Experts of a small language model.
Size: 10 layers, width 160, 15.5M parameters.
Training: a variant of SOAP for the experts, 7494 steps.
Below are experts of layer 6 (counted from 0) of a mixture-of-experts language model. Rows are named router (the router's row for the expert), up (a neuron's input weights, with its number) and show model dimensions 0-159. Each number is 128 + 24 x the weight over its row's rms, rounded and kept within 0 to 255. Numbers have three digits each.
After each expert's rows: a language model's description of what the expert responds to. This comes from a sample of Wikipedia text that the model never trained on.

# expert 25
router:126111106094146107110157139147133182135094165112185143139104158141132112131156061077135129145176135126101123115123134099142151161157150148117168109126068080095136137115097092129150139129116117149129122140157152170121123123137124147125089159099172086145141121130136115146167106110103119125098142140130145092135153152121127125133106134118158112123125153091153125122178149176131122133118111082104151161132144118160141121150115120118087138124165092137162120118114104119131129154117065
up0:119069091115148125148109165109073155100102118135200159119114135128138132128130133107168139150119119132150096086161134121144127146135096107120133136146104115121097092091126122124118092117143105124106121166140147126133129131108125098133114138109130153101119120120098172128127144172135119155151160111080124140135105157164093158164104133131133068139146145142109148126204168145124079140148128119144136092146120110102141117132167126187127147126140129128103071144130107107122144119163094
up1:177104124136107144120112111110128143093147091147081121119090150125114120128129136138119147134119132153120142156158121088088171141144095132081106145104071155085136130139166184151151162137093142149116138151092149129140117158102106162142100129119157121140139127103157144130091139140107109136094109114112135109129105134138119154124168128088120154113128107160089166124173141109096115156117134160125113157166146157112096081178105108150126111160150146141097118162098152114110087103142150
up2:145144103135137100127136112133137111125119144088157144128115102100076083114098141079138144108159079102132113126151141182099135158097164138126143114135117142149153110138112116139128126130133165122100156142095163120149116143104115095135089112115139161134135104144160131141109127156118081103128144130095190156126086137104159127128119177190108135116160156093093169106152155137140081111106124158143149093152112159133110136123151142174110134116139107116115088159101151155115115174123125
Description: Quantifiers and of. Quantifier words such as some, many, several, both, other, various, the of in "one of", and "time" in sometimes.

# expert 12
router:153128130087148116084098120166154123098113178130161144144123130124109133127185081105107107162130114103122111120161140118165109165136103178093144112110139103085168162130111138111188114144105133103144113123148104186129112124123125144136088154098148096157157153154116118154182133159113116126064157133140162120164139141140093125121128141132164127122117147108158123133150103128125135140097107103120137115162107137123096125130116135112108137117131125114125154081111108104134179125083092
up0:154155138136103099179152124164076185111142129135139115151167126151137148129093082126170130148111096101118133135128166148130145176099146116069140167093145146086093140095161116082140123107152151119104112096093152101140119127150113128139143127122102113128152144187175040143149121132113085118120113113170129107131136143125191114138149105130146098141149128118125120110115138127112131152119090121134112125106146147114143131100137134119122118118139131129131113161154108126123119130124085
up1:097122121138144127110138131136125098085125142092107106176136141128123151157156145123131151110132113055144127108127091201088147157114134151131140108138112119129144125156134100138181119124129135149099168158163135135119171153118129132180099099102135154131113092127127174102088112152159142085158155137126124185125137135150109138110103146120115135136129117116081130147162107178137101115100107106111080128125096115102129143109161134122139143127174153135119080133126133103142183124139121
up2:097100147128099176151126095167158109118166140095135122127135124128135132097173143096142119167107105121161121116134166086157170160093147117117126106117143157098156133145148141150146137145136153123077131135170117152145113099135120108109150151117167153144130096141137099130129147121145118132112135106151167123109101151123128144131088125153186103129111115159112165139175063133105151126111137132118139145110136132113142161123135114088141139141172149097127122088049084091131109149137108
Description: Clause-joining punctuation. Commas, and, but, while, semicolons and closing brackets that end a phrase before the next clause, e.g. request, the police.

# expert 16
router:125140100145139119076138114128163155140092144164177129141107163156120139127170088077126095180109125130132151110140145121124137146091128160134140100142134107112177130129106148149129112129158134146139134111112142135143130142145085103140117157112163127095157185149103128100171092150117119124082149089138142111137133163126143119134148105100126103153130160101147132129149110115075141140104101099072141136153072125132102119170100139116128136136160129108098114111113085128112162129115070
up0:118108097138123098100150130169114125171103143130123110142160112122111084145145153102120143100174093160135128172107118182111158150113083152133122135145127148128103105141163142170111146130129119128097131130113121104133122121145127145136073110087085157111124152137114133099133121139160110126117144126134146128122120119139112187128120116116133147100152123158139161155156101107120143129119050145118138166131172130104121135143122135130135134140134133172129095157103053120165082147125056
up1:086141142178109126117146155156112143133165130157134118141126105148157116135136084069142119120116105137074120151115113138079106142116164131159113081116126164107172122156108156165113159090154151144094127126120130109154112123137128126176099129104142124116138168120059096142155131097162139127100163124148131117094156109132131112151177109090136117113134152093149154098167110156085123129130138126103140146125115099155152142144095124073123098153123160154137129140154117114109115120139153
up2:138151158129096118115113166123116141139142135141123172113130149128107124102181123158129141123173168129117164155133132146137119151115135135142123130127150126092173144073142137112112061174107092122137127113094173164100161138124072126110114108125124139106150115155096135124093129139128153123134099169151096101141053118101107126127110100149146115067117197149134153096113134136124095114151146121105135164111094142139140131116149133148132166132122124131114107096126087125103153115096107
Description: Mid-word consonant pieces. Pieces inside a longer word, mostly a lone s, d or n before a suffix, as in tis|s|ue, indivi|d|ual, profes|s|or, consec|ut|ive.

# expert 47
router:141119115105125099111153143153163138131094120102143133170149159156142129111159102139161101148144128136131121079125110118153148124108097183096127135145126117101147099114119122131168158174097127115165142111118096159115132118133117203154101126115166098132157164163126066157120104130121100094079163116132138114134127168132141121110127103087141095164118186143123157116129135172125116128142109090110141162116100097135120126111148150138105143086131121113111120077106085114121136118100117
up0:107099151144123089151131118163202147110079141098140147091172121128116167117115119125093135116131164108096098142113114156129109139092133119123168129142096095134109141080117108191163152109111121107156109164155130119120100131140107137165127134142151108148142089149110155115140121125127123103152173114142147130094134134173148178120102119103170143172113139132113166094093130138113141113144131109168135113142118130107128138102119129140081120110179146159109130098128097155165151131097109
up1:132174136167119118137089150104151127121115091092119136161125093117113134133140148133158135103094141114114142147116113124104117152137113136105154139089121110146096146163142082143154118140115170120175148142135107114109139076129089130106152127108125133150142135142127170120153113187087109103063179132128105144135085132141084131113109153125122141176147191124146138158093114137133185137094127128116138172147151130148130088132120163082122125122147118109104105102160139117123143086125115
up2:122173143155131106130167120161117130124159115092101137146136139119165104156148121142095085101145163118179132100162139118157107114121133135126108125148158154110135072095119112127144121148142082131133088090123153103091131139103156168141069106142141090125144154153119107123127120170127105104138151129132130172137128111153119127095138144095140126079159145133107095075077104165114130128144114151117162162123158125109089101140169111122168143114129141171148150127125107092140157114104115
Description: Head nouns, word endings. Nouns ending a noun phrase before a verb or comma, such as people, women, building, and plural -s or -ing endings.

# expert 35
router:100158123112174068109169133172161143117130161105148145155147156153143125089148092086105093110110119122112123113139133137159100168121124157107171170145111063095129123100083109115147115167102138137142117114104162134107161139144106167145125157103128095162156139140107089141151107095133100099084138149124127125158134139134127137130130113083137121116158170105122135110166143138098123174127088126109110162145107106159152131128111129155125141127129135135108139075131132125141163153096124
up0:141150133137079085121172124154168126142142137124152143164056141151123155092130126102083101133111109142147137166090134127129114122126115141139166122120141133130122114130163123123135086151158157162073133157140130137128090120126108146139083122123146127138129134126137130114179106158118099105153069163136158147148078107163105086159147102098155120117157079142114089081119121114103101121120099130151112129129128099146122144145095140136158123154174121062134142138123130124110134120146134
up1:110127137110123091151100126122112170131131151156163120162132144139126098151117077140120100132140146148132154122119143103120113119169125134161133135061132131094090141148101127128101126093063137117135126138120142159108154165154118110102122179131152137131103137089137143140140125127101088128135150129163138151138104136109079130070127127118141097131171158130138115136123127110148172165097066144112130217138131108149112183096122119135128119160113135158135114136106124157108165133136145
up2:113131075130196155126138138159112089102128134157128137092112130129131137120082105126144103112139158114088108119129111104104128131152135121087119137144082152134116159117110120115154171129158117100166164142145140202118113133105097091136118115133100126145157132132107101181191097136113111117142103118154128149147070128161161115138143121146138074141110136073113132136117115109133115136142150149103141108090109133194168134168120135127105117124119155120150133111124131144140138119154100
Description: Determiners. Articles and determiners before a noun phrase, such as the, a, an, this, its, and adjective endings like -al, -ic.

# expert 62
router:153143109094140121094156113139163116113159094090143160169142156128168144103156126096140100157101170121094146106123103101144102176105126127105140164092132126093145113113093098113147135169123101132162140120092105131109171102142111165144133145071137126130162182127115098155164130098112100112135127106135130117163141132104142149145138119097167112172141128111116167118146121164088167148127115111107116128141110103138091143130115148134135169120135125104132076089121118106147175130151133
up0:150132117108087105138135125139106097133107154116119116104090112104136126077117131131183076134107152143096110118165131102134108129117137113160133126127121185173148125094154107097137114134154155129122126120164136150126113135186167134088133183135089158081127116126108156158125137129146147129154126092137105088113142138091160104140134173097127163133134126156142159151157091153076095100126116131106144125116080147129115171106163144132113159111129152134160122118105140146089104101112146
up1:159144149110129112083111111141186106106105103125151109148120117119118140147144148147119127079111138125136147120140123151113176125126104124108137103121129162137102131149161105116122194120127149123143152134132115155124143098177147123144121136111114154167152164107134119135067102098145103081125116138160160123108156115124090153166114104086195125073108150095126125114137103152111101205155170157147102106098107107104119156118116144126138130123116147127101109160136118113093109132103136
up2:109107155101178141151120145130147131096142121082131112172175158124100147087134114137108117105162127160086079139118144111133121050081149116123144072109113151146134108110075133112141117139126113105142138147144131127102167151125123119051097125119111139129138150144119135138129140105114115155131125128152145158132134137147182155139146114116136162129119132102130153104106116145122118117114115151185087128099161166102151111163153110096152123136114134136138142123141132130185128073144142
Description: Word-initial syllables. Early syllable pieces inside Latin-derived words such as con, po, on, vi, as in plenipotentiary, economic, response, Hippocrates.

# expert 8
router:151123116122153081105150099169141166146136149117154111166120138170178124121167079097121089147113133105090125119152136090134085156123137182108148113151108062102144142140102092096156152145107139127104149134128124131095160100127122113120100134097133065174130163157126118146166060132070145116112130125154155131149124139159095143134118131112138126156137142116139132096153143148124135145133108119112143127108113095133108143148128138107105118136154150134142146096111080148123156152136114
up0:117095187119151074154118089135128138129178154115171119120071146119132110141141146123114125145106121150150114076183172086135155108157156133116139163106099113140123129116110086122149149089093113095135126121106158141110164114135111113122145107118130094183149118139106112137101092146150129127105134119118158115123103119112120084139118139131140137125134123166161171104110116135135124152131110140119132114099118128121116161150143130127113139157122228067157103141093124141120133136124130
up1:096162147155111116098125140120109115112140140144122158127103137142145145120138143101106087105145134141140157109120131127143111094127097150148147122118116120127143150175143142137126119153139139139107146138135087139110075078183121097133111143116104076148149116129100133099163051114154120148136168108142159111122112179143144106079091154189160071145144114089098117142170146152123144157159145095121129127151100120130110155126161147129113136142137134126103112104081135147146091099095124
up2:119169139094135104161102059153135114128134160104160182151099109132121156106105089156149071096105164122110179136105093131154139120127115117117134137072111138131089157130141142099136146103155123138140115140146152119154081117119098125119098186132115147100146127159095138101112110146099111143108113154149169139138141117153132065128119140082109149130130130098124152118118110131108128142129180151117103130105112110143139150103084111164123130121140125126167141094120105162158133156132151
Description: Table cell separators. Pipe characters between table cells, especially after times, TV networks or names in sports schedules; also list punctuation like ), ; and :.

# expert 56
router:121143086155125079103127104125179103121129153142142144144117148164122136061143107100106103128109115098116117088145124136148149144132095147095151157104106120116139119140099119101170151123098096107159111146140087151154171133147075136123112149102177126156147150144110121141158103128105119111088143137143165112134119184122137158095129138101171147145134154109121119092136112119088114176125116108133135175161113135145121132109116144108099120108174166115132137179103096134101141141136093
up0:131139129139120115130179161114129134130115149145129167087114116101105132119134103162125088165120126118165128135175142164131109112050148116145189103117109140141082125141108121139107090138119145127134113130108155137141117127123136137135124164129118136142119169144127097121135124121128175159126137134128102143122091113139157129141127111127107109120135133137119161126170177157100166161087069156093161157132115098155162203149089111179104082140100134155137113128141116163128123143121112
up1:128170127080176143152112097129124102122102138136133131168128168091140149123149130078177095091107089111140132157125143122116108111147133140083165112134130160145126123138173132160182117113132094085144101148128139116124122113158131090107129124110140128146135121156132134144108126111119126087112137113109136132105157143154138148090121090126119124200172123125107126113112114123052108151114152113143122184167105173100161103092129152149143140105133112142163121134128130087107150133133130
up2:156126143157130116125128087135149119110143161145167109103075105133091135125121183127139156115144094102113149119152134117196135136142115137111144109098133112135160127089100142115144132115177121089131130127086166142135152184112139089134139151131165183157129121144106125113118090121130081140111110130133130159101117140142147122093093160139127133131082131072140105129175107152094129151111145109100124109145080171143091130107134138142138114169143108159149103138092127121122111110156164
Description: Prepositions and conjunctions. Prepositions and linking words like in, to, on, for, so, until, before and during in narrative prose, often preceding dates; also So- word starts.

# expert 38
router:108130131133139116126143149106122137110122154074151130139135163109146163109148110096114100126089116088101128108128093150134163179126126133128137126121080095122152154131125103121152121137119130156158141134121112131090121131127105096190102117120126076147166148128106111151189086131114157116108128128136137146144149179124120143134147127104154112167148161080164139086170146144079112142133138134082109130109128104146169128144081181123123155103125148132116115103116078119161154131097096
up0:097169085172110138130150147130135106134153147112141137122168139102137110173102138126127142122115159123087148111113106100105095163161124142123131127121104123087055137131062117090139113071128155115158120115116121104127153120141127156176144143120127119102148124127096104098133118113130148149125140139119117163114110162139116109097186110178177164094130116089139120151143138112099120135134144103147135170098099105140155096134155088170095157130121103114144166119150124135107127113150147
up1:066182142139119107133102181086130127106170127107114143111126124119130113156134172114115117112092129118071118105119115131118183123134102115114081132121108149125164103163141099093129118137132156151103122170112133128138104087119117090136128158135123096105187137157138114128096120114130110096142128132120121101098114163120134121130162093104115136147128162141148113113095165149124189121158147103100125107172127146138136099162149160108123150101134132146145158120154097142181143092159131
up2:164143103131132116118142181134098148128161137132122064140160111117098112077187175131135137120087089141116157108113132156128174156105190109112090112111100124109109127127094115122129126119097143162163141157133143118167157101171110164111088126129130137117106147115158143134115141133150159143134150108128148130109111108111137107148077128078113116142161138146060116109116106104123120107144105125108120128111142132121136134156161134110150092124114157140098119135133155130141161182167149
Description: Spaces in infoboxes. Bare spaces between coordinates, numbers and units in infoboxes (N 36°, 19.9 sq mi), plus common nouns and verbs like free, vote, change.

# expert 31
router:135135104141116082082149140146138128111156144113137150152092140144155117136167088093147123146108158129130135126133120117141133156097150166140116125102137093108139124141122114132148100179126169163115159121089116160105141134139103123163128140102131095120159155154113140104177099160128118134072139134144121151158115163116102099119146122075138120184125115121119142147136122154071158153085106117076145155112127137171101109159069134100111154110162136111153127107124124124102141120077111
up0:110146095117124113144143136103171074148161142145128178120146128135132125164153131133151134116121158149137111106149147113107115184126142132121093129051110147159126141118112113162128105107108171125167119140137137122125152130131098108146131142129173121110139150125101139127083112142105117141091111111141103160114079153107137057100140108112126182122118104115153163096123120139080140142148146142136122124094123143161139119116072143082158122111141167123078124113095161120151144087127152
up1:138120173120135094134132140135137090074116107153119131143134159163169101159121136153145129118091138123163112170144098107123128141100123149125098152103153111120107133116116157140118145113142130057128111138123153137120093146129155149106098092095130128175140083151137160146067127140126104066097118108151094146124124127147102144059138169110124133104104116101149114141103142146092152154142138144108186092097143117103118125149110170114141134115145153096107136116094134095147112134145147
up2:131143057133107144131137144161129130125111119135115141141122138133119091143097115091102121133128127119139164145115145067119089154174170123106131150144113105103161090098125152132121105143097129122124073145142106090152128170115128121133078155131145100136149160151106127143108139174117120174081129126138124132145166095154100104108116158118112137171156134071087120090114151118121141108151123131133168102182138115103136122087105145085161134088119169120125156124147141138134161123140125
Description: Verb stems. Verb roots and stems taking suffixes, such as support, start, join, represent, establ-ish, plus "ck" in lack.

# expert 5
router:126138127155139116113150150178141098136138140092161126197142169153116153121122100102113134123111148120114115125133112095149091174091093152107103118098103100098100152149106125088157121137113142158125109081095095165093136109123117152112126141071133132152145145178118127178141098113093147116116138134142151150167108166103130128143146102124138124148166109132146183131141151153106149110103138131103113155101157131138108141132134188104098147116162118143130134131089088097108137148129106
up0:158127111089108141124104136133097131139144175129160159060150171106147134172154143158138123132074090141097128117112105176133149123108142141110082133142100127167103128146132132146136102091099122161139175107141172143142127117122169101124134100128070131124128123133140115127131113138145102112129110117136163131125116155127166147177110110093098106147121111106102117112111135168116154116140122129157140158125087078130177147117147146176123139112128114128166101122140104161096111163092156
up1:137146159178160109136128128147155139103187086121127109120106109124148068116149063103120118120147146114118154094123109125136126102073107123138143133140140133157141101151136142088138125158106154103105135121151119127137140099140089119135136144090111136109134129152117160123173120106075122150131146086120148126107102115115139176096151129102130132123147134150138099128150143127143184126164112123148159141144056126168138116170103071102138096110112139109160127136105124164123165142147160
up2:144166101103124161131137118150195143140129140113159104116165096174143092155095171087117136157115116085173126109124138126127139122114136152107112114165140111145141097095116128152128116167119125127111110109116123148151121101144141172157147067096149125120129143153156119102128136128121171127136154089133150156114154129087101166126146067128189133135125134131060131119143134143145136150119103122093101099127108105101113148110149132157152144106132162126181116118099100125131120092129111
Description: Digits in tables. Single digits and short numbers in tables, scores, track lists and ISBNs, such as 1, 2, 4 or 4-0.

# expert 60
router:123119076146115101127113118177139134126115151104152148123138134159153119103145111095124083159134147136154140105154115100166109105118090192108162131134104108122151142142118105113153089158131163139159139097123136157127119110148073119157115144112158142133164143127144101150194109113074155124086169100135143114147110126095118115114114137096173108174138156093141142073109134125078123152138124129119166140164127125133129123133095129127091134106170149113129147145102102123116149136114095
up1:138129141140112136097121125117112112132101120138058142139165167127102147108135096071187121060130116124086170097174099137135129107118122133105114149127099127146098111121130128111130129094073124127121092085090130163165146125098139143113151140122184108142122107130141100171112109166083160149121109099112133137130157141103127204121138139109125113135137120156139139163105120125100128114135144160147138136135131171160101082147147130114130141110100146161139138127112145157145102105140127
up2:148091104130073111165135090148127123143150150170150103151167110123130135130117145132121135139116126132149126153131184108138119137105110139109124146162115133136133134171089094099128143136125141142071149155096089143120109147107106127132151150115152145120120120095137143129094129115095121164158118164149160171135090138134151113158112167158096104126137142151066121164135090133096074152082122130101137101117144185138126122101144114120123123161195136091175142127127142114137117154115100
up3:112129106178128148124107112149144082164142139121111140139109128120158116095147178128091159121114124135130119145117127113111109109126112128142113105139103121144175141123124122103116106187115127134164113130142115120129120165109128115107167097132122138151145089105107125106139146122148151126125108093061140146130162096152096149110095147135143109124107119113126119163115117163095160088118103162105194123151143094122062131161121117141102085116125137161114155119151118153108164182193162
Description: As, to, is, was. Function words as, to, is, was, were after a noun or verb, e.g. referred to as, went to Europe, was completed.

# expert 0
router:106122115125151118141114117121098116135111116127152147145106159144132170115170061107145103170119157112078100126138128131129145118106163173116161128108098093117131145127070120123152115140088154141175114125170097141126118142117091126126100103101165107160168121126140127123173106121120154130127170128129150135163127148120153102121143110099110084142144170162137147086148140122080124142130119070135136183127092143153109159142100146097082173095166122129141143121120127119121142122115134
up0:122128130123110137124117134117122103141126141090126112130118106143130154150132146150133125074082143117140148136166174150105165151113122113144152145157095105117109131120161125061139182101103156119153141144156153103114110190145148114123086126116133150178136120145120134131106128096126123150096157148149177145146102171137142120150102140124121128102144118139071151088181128128133098157152129133103080124082134104159163135112107104133143106109127123152098102143103114104100096061142116
up1:127135173119180079134115112178124117114073077137126141135116147108168079072145122129099123099122110118110125110118152124160106126138143140128131163149130128118139138120136121145130115154137128163144128083150133129123084169116116164126093138138164129107158138115176104116147114096148118133121125149095147132168101127116148098174115143132148126160155125129104138048148150136143138105160097157100128144154106082086083126098094169154125107124123144133130126146132112167096156122134117
up2:151150105081146104145134134114147171160127126162167154137159144100077119150146147092127138110123148109142143183210122097127083101142121152141133141109125068094111143111141096156130136113094129088150117134135135152132112147155131150122114134090147124125119093119135087132100134114141153176106156162096118082108154135120108110119115119141138131126115193138117134100121147115117128148131114085124132161133085110124152118103109115166113134146128081167142134130127102134163162099090127
Description: Early subword fragments. Short word-initial pieces like I, Te, Y, te inside words, e.g. as-y-lum, te-chnique, O-ly-mpics, Cze-ch.

# expert 58
router:136143135121130077092143139145123116092134148068140140143087145150112137110144099110113119142112115131122123122154110122129153154120098158109113136143106088148111148140133078119158128158138145155107154114115113163111146104142107152178111135104187125163154154156136094112199083140083122127107145099114153135174148136096125136118125119085160141147148134103152141104169123166089121136116131124110124160112126106163122121150065142083123137090172124122137141115134124157114172139093113
up0:153144105121136130121145097155125128134120161156108085168129136132099103163105160109124125122120150114109141137126142149149120151154149136136117114083085086152097165127129093190099101112124149135120089119176117125089158106129150125163100153129125101139148110125144123119153096187098106120152117092111086144150138118108067143104122180131146159124133083119107130137138148111116117127054182137133163145128124120134160135106105150150130143111134116092135166090128123121138124088111166
up1:129159122106106074150119177156118145119189118142141130112146114131138094134122075120101146175154124136145130135159119116148162111123126118126155143093133091095112154150112173081106173103162093129130119128149173123123174126119132161113110153123120118142112096136102072155143129133111127153147139115134102127157141110074171139106149144140165129146129124166109114159105100101109103155130114089128131100160143128141163097076112095106118135145133169116117151154126169141137092125122103
up2:163094178165125116131122122139109135137166100135128119136130101150134077093126103107140137102115136155117108130158170118130144138141122131108188117155095145114146138106099152075152140122101102130131171129110139136138102137084112099123115089130136134155127141110159086138080125093145097113112122139143135142120130173148123097080121129136168110113126158085135149125097091144141137168139121108206130091130127144147108164166120138077166143104162176103159126116126153129123151136139114
Description: Past-tense and action verbs. Narrative verbs and their ed or ing endings in biographies and event accounts, such as worked, went, used, became, served, crashed.

# expert 27
router:139119103098150087105115174185140150105134141101149120152134163155126144162137105086123134136103095101095143112143120142135096163120134169105113117101102092086149146111103121103161108126120134175142128127119110144134149119105119173125098129082172091185143161134115104135127087130110159121125148126114165132129123169105106128141145114093160130159148121121168159155131096159129159106116138122113119142102109090153136122145144163115112148116123122125160109111124102089128179147117059
up0:110114117146115101144166161181143179154127129141163159093101134122104104101166134163122156175086137144125078133137147136121145101095155135115124176140089136138135126138135094130157104131109132138142107154107112170075131119153126138142069150142173152153135132129137103121112111116141139115108151099109132108134160161100140091131114169135133149087119146133141141089112138143088151112145151097108125147127153126125094110185109128168122155088131101118158133102101099119127148087090136
up1:159099124089114148131085093102128137102131155095130097145124171124118146130131121122109141128106094177156121132181108109137154143138127098101120134112104122135120158106115095116163100152112104152133128151096180132072137110113151094127125117106125170147134085138100162121131166158126126140114131144168154138120106146070089115169112137143112137136157137158138129176093132126157131123157111108144105137146096135153142181087103118135168133153155134149113138084157111158127151167104168
up2:123103122135136128136152127142145104150170188119137137145145133094193137156120124145125130162131106105093140099120123108132143131111130143061154152142141122078126114140061115141115114103116133095122099113137117139153137109092155118101123115114129125139127170161149100098134103117151119099147123123133158096151138121121136080146118149132132152126113139105126190142120070084145124126114144132142130095084122096148137128110154131091126163112134129113155096160086124158146218134097136
Description: Digits in codes. Number pieces inside route numbers, model designations, postal and FIPS codes and table values, like I-75, USA-54, 318 CID, plus closing parentheses.

# expert 51
router:136120163128150091114135126140146125139122129087116133187101145185142129128123108060147113111111149105105118102160104114176123158106121168128123118138071110104151165134123122103170111146123141154126120086086098130114118119134096151150120141086160100153170149178135113140116087143113129133100111152135118134148138149103125139123136082079136130158159132118136185133128162155087166117135137116094126153108138135115134124123122188128115157096139152143153121100109109128114122129122071
up0:160096127122101128099175125143105139131164106126096137104133157172146171121179104157155098116111151109122106120169120093110145135115179152130139108115142142135119164129118132130151146106167099093117136103124103098163129145125117150129107112119196104143130111154119137101091094108131127150110149151121142111164161150126157132119127132090129155186123118138116117112145135161095137135135148115182180104111112086145150111139088095088132175104150112108129135128145164124104125143081093
up1:135151126128122127143108151113134137106120176107135158176114104140150185114118103144152097129046148136146139141134140098151153160087164104117124115114145125137091087099100071088167137156130108136137133116129134144134142119166140108162101150133120140146144152106098117096141098133076114150139127146193111174161132139128118067110068127108112100124134133121119108115113138121101103147099134104147153113130087120136128163135090104132132113132130122104157147096138135148161154156134117
up2:149127162104152133106130117144107127127136103165106126089137114103150100122112136117167131135156122089142149112153045122117146104157138117130146097146110081150143108122096178125155148146107160076121140174149085149157127112122094152150116171126179141142127173112104122126147149155121111149082123171093123097117137148086120093106096130159136090140117123118115135144123124125158169120180114122121130117117116156158096139149111118108157142155114148107122144118096170140105138148109087
Description: Numbers in tables. Digits and signs inside table number cells, especially the digit after a thousands comma in vote counts (1,048) and small scores.

# expert 20
router:149150102124096109119130156194175117140118153138130143142137172145127109078144103089121129152120131098105170080148119123157118143131095140097138148116107093089148117136104090119167151161132137157166162121152127144118132116107111145153117125095149125178152163147153076101145126113078147129128149137107146123149144125080111121122154156143179104129157168138139133079138131148093128127139131126102148149148117115130128125124085163115115155073127132119096108141106108121082109114134088
up0:108153084170131136104110121139116194109147122112091142131162117129129085141162137134115118144124108146125114114123150109140146163093097136146065109109089119146089108156099112127112123115142106175117139110102106125158161160131135093119120161110119125093114127159177103142185140147103153099125126103133160108121104154105160140135179145121102101140122177116126137160099118115140148140138145167167167150137097133134119125174136122095121096118118188099127133118092121112103105161132116
up1:149104093104124083122163134122131123120152128116121134118135109109101120134136140158123120118126147167116125114162157155128120089118163102152116137151072144127105137095089100146143162177142143117135137162121109128129127135079137135152082120112158115142131196146101153142121138176155119135107174118134162154137124111129154122145124155136084133096121153119148138090132056150118101114129129074079139129144107115122087103148163109154125151141114150114140106095167098100170135084146158
up2:199157120094124116166090152136115136118138149120114138179195144107147142136183094106152145131086084125106146119136081119143090160152127137116185154100130096145122111121121106127119073118145141135161116154131145135112113138122128145127164150116108118121131118081112117156169146107128139107094161129121144110148096146119052123146132181093153119148111131127136113127133161143110150130091110155110116148103135108092144153106097136086123107122100142104145109122114143118136132142126097
Description: Direction words, hyphens. Direction and distance words (north, up, over, near, mi, km), hyphens in compounds like third-season, and "ar" in dark.

# expert 24
router:087147109127147124080156122149136135144160163135134159181147162141162147097165093090122076143097114128110119087162130080116121163132146162098128159131107103103139170136091110128153125135127152132145144109092120120103136122127103161122114146120159121157196131154085093168126085109119128094068164135152126102174129139141117145123134100111128118107137151126151145110134123169087135162162133107113147169099120114145124124124140121137095136093132117114131160088121119121127150136105113
up0:135119120110122106142121120104148155161147107106140152156156164123078129095166118135168108143114107180127136112143172084143118085111102132108108153148115157131132117169149146114162123118106133148128157139114151138080135113093081148206125111114148135122141136126125159132134109143107090106082109111130168170164090121131130110084151102129108109139116130154113154111153106138090137093116110093125132164175127166111097164125131168143100121111109151093095128132130091147117126158110140
up1:126121146119123126115147105114149113115093114109114152097114168115098147097107124126130131114133125139100144076096156157111145127113119140127114146177111127138180146148185103119108149097071134109163094122144158130096122170121091093134079106127126129136195156101114110155098101175139135155126130115116098111178122121095146100164161101116118126120121107178113154142112149143118141126095132121127187098136142146137178125099147133128125100137124141081103125132131118147112123152185120
up2:147153151142146101086092113117124122093099129119110135164161143120110132138068100075132137125153141113165102148177127135139161127118130123117153140121100110136097139132115116144149094091190101129150109114113130135153126107162123096157114167120147111107170153119140075130136115159136157110125140135120121119134124175118124161113137103108167080136111153081138140141128168108118132137151165107129170149154135182114134161113130116142170148122142129126135120082125128184108094074093130
Description: The and nationality adjectives. The word the and nationality adjectives or endings like -ian, -an, -ish, e.g. the city's, Serbian, Prussian, German, British.

# expert 14
router:143132119118126095093129131142150175133123165100135138143139116128162162104175077114119090134124102100108131123148152142180108156124127150113143112105125109083155150110110115111175144134120174127143109122118112163127149117124125121136092125077131087139173170175126116145141107131087128130089152144110166099149164146128106088132154124102125158128153161115177165093116135112128143132139103127120146122130116084136119154141115137129105123096148163095135148116077084091123185160114127
up0:123103132118139095111150137086160081119123126128104130145152152125067134121154087112133132140079143166114135119134099121139171136138154129139124106144125142116154139140167097063156116141149117111130110149119107140123138085103155113158125128111112118099125175127075094142146129129106150162094192065126096105101128116115145153139161111101119130135144162152148108139109134136116166138141125124129139163118128115119187130141049132158106142160157124144172132109134168136106142135138140
up1:108094142108125131086133080093121100132096108149123150120163120120174117108141156101114137110131090098142099131181136116094161126136165142138113087116081113123127127146116105069196120149117089156066129114129162116136112088165145096119136140133149114138147114156135129098146114116114147115155093120160183157154103152117151143085115098136139123130122126117133162134120114135116148134172112122133159140140137133091137151115179135099160132139142170094179137118112117115128094131126152
up2:137147119140157112117116114128121148116143136111144113091162162136128121104101179131112152156093125090092129137144139160162131121115157118083097126115113120163133085129118150114103156144136135132100122122099117159139088157102111119140137144108145120152151123099114175105110085173143174093114073124125155170136117134138086132170123113122096137137102204136147184125131135127135137115137177132122153132118101157100097109149145118157119109113165165126089135149135076125156168097142129
Description: Clause-ending commas. Commas ending a noun phrase or clause before and, which or but in running prose, plus dashes, ampersands and closing "),".

# expert 19
router:122135173118131127100145134134171119124135137092134158172123153120156140090155104097170102138093158089119178099129098118163115124127116170138111107137119094109162144170113126136151140131120138138134170122127145146139127115096082146149129123097155096177165152153129105123143080112064131106143101132160113134141133150123130148144137095098144099152138149123129144065141117117085126128106133125103140147112115128118124141158099167096104140092168148133148109138100109109111159116136057
up0:108201131126085115105112122109138125141105153123101139114166095140140100151143104095134123154115135123122168116107118161144157131125164145119102157157117168163139100147144142123108152121049130105107135113091140098114127134137106180103161162121140109109150140116126124084127158120086135150157135163112123095116117171087152134149158154062117146133128108116101157092130103153153155093104099121116133148102135129109129097163158175118113127150143102132120111132147137118076108133130136
up1:118103118164117154139113136114108106127152144145112167109094108092088094127158134098133135131163084167134141130127150130138132143181141206128136136139147086129140112127109130160117099146131157099136116157121142179122150096142159136106144134120161119126106107106109106140117129113105112120137123127118118106151102133165093136090142140150112058127123145149137125176174108124120128119088111118130146083129149143128109148074061133116134113115137136120126200142107113153187121126115151
up2:106136144108072160101103126085144172149180102123111144155170153090126121098126145097142130117088143099149124117165154111143133119138130136115088172140129100128111138125106138139134126176146134160135084138131112151084150142106140128154111133108131115137106097148109101089166158120107172118126116119140124158139117143094119140134164156126124123182144144146100195132138065146152094094163154126135142116154122092110123122119150122095112098122114173110161115117163139142130140103161104
Description: Table spacing and dashes. Spaces, hyphens and dashes inside Markdown table rows and separator lines like |---|, plus small numbers in sports and results tables.